From a checkpoint of a small mixture-of-experts model trained on Wikipedia: 13 layers, 24 experts in each of 11 layers.
Below are experts of layer 10 (counted from 0) of a mixture-of-experts language model. Rows are named router (the router's row for the expert) and show model dimensions 0-95. Each number is 128 + 24 x the weight over its row's rms, rounded and kept within 0 to 255. Numbers have three digits each.
After each expert's rows: "comes before" lists some tokens at least twice as common just after its tokens as in all text. This comes from a sample of Wikipedia text that the model never trained on. Tokens count by the router's weight.

# expert 3
router:157145171075159154143125153162129109116160168110147146077131111099157149114126174137114098136104113155143136121145125144124083068147106096077148116114081111125120133131153142083174116096181126152125138137139125133139140151123138155104149124158149146120118155146107142108127109148115129131
comes before: " the", " a", " he", " and", " The", " his"

# expert 0
router:105138134115133146133111137135134071101122126124172122121140157134160154138126123127118133115113120151176113099126144144156124059105095058128165130118141129127121144148165143083122115106134121155097119142112128111180100183138159113120100124176132136138099152130123165125116071109134118144
comes before: "0", "1", "2", "9", "5", "8"

# expert 11
router:119117145119126164112120139165112142113128143116179117118118154155140121138123103137141124116177086159203127108152106113139165153105123085143152104140105126147112133124119139102139113129122096131129134127162105199173085149127129101153101153170132116117131129162125188140159124149104145126
comes before: " |", ":", ")", " (", "%", ";"

# expert 6
router:112132129111128129129119125173132089095136125132188122095123132152125145120144123139121128129124104163179120107114130146185141051123117062117176104122121140108137147140181145110120114129120141123103136129110120098184113183149137119116100123156128139117114134119120174110115082125116134140
comes before: "1", "0", "2", "9", " |", "3"

# expert 22
router:124117171158129144094104126134118097136081150104169150122126134153136101117121145119140123119107145091140140119129150138143098076131124109105179113116115111114192118129173129086119153155154147119085125116144084154121093110113121139124110152117154124098118182136093134151168109078115123152
comes before: "\n", "-", "|", "==", "The", "S"

# expert 7
router:151130184133174128141111121157087115104124162124129144089112154171133112104132114128124100087156096193144145130171137140147116084116121105134138103071108122112161140132137126132135108133135110163116130176117131186117143165114137110115115136144170121114118147168108157147129103126100141113
comes before: " to", " in", ".", ",", " of", " the"

# expert 9
router:126123182110125161132114174123131083127136148113166144052128122118098101105165108091110094141102128110128126133132140116139129137120105089135144133135125104115175090132115154112140148093123118127072139175179122162155147143109099122131104149156121120137105164139107165151151117142117116154
comes before: " ", "\n", "|", "-", " The", " \""

# expert 12
router:114127189093137134133123136160139115140123171127193142039109178161104107120154109120155116129120131126107137151108156136139133121126116119121127144139133110114183153134127145112140116114156132183107115136174089132118145141081108129116103116125142154111122151127098143120179140113126138138
comes before: "\n", "|", "-", " ", " |", "=="

# expert 16
router:160108158106104098116107153170143070123115130109155131077131114095110116133165152117134081129115101124126146121148112126137135098137104109098120118137127098119118138153143181118138114067158089143145146168158115165148142166154120105102067142142147161135126144122117129092143114113123162129
comes before: " ", " the", " a", " his", " January", " November"

# expert 18
router:119112160116144132147125118164149137139113188133157161118144114161156157097132164095111090093169094129156146114162133142136118141097111122120117124074103104107135135161147127091181100126106112098117097139137098117162122111102152117111063169133159113139114145157131134107135145150121124145
comes before: " of", ",", ".", " in", " and", " ("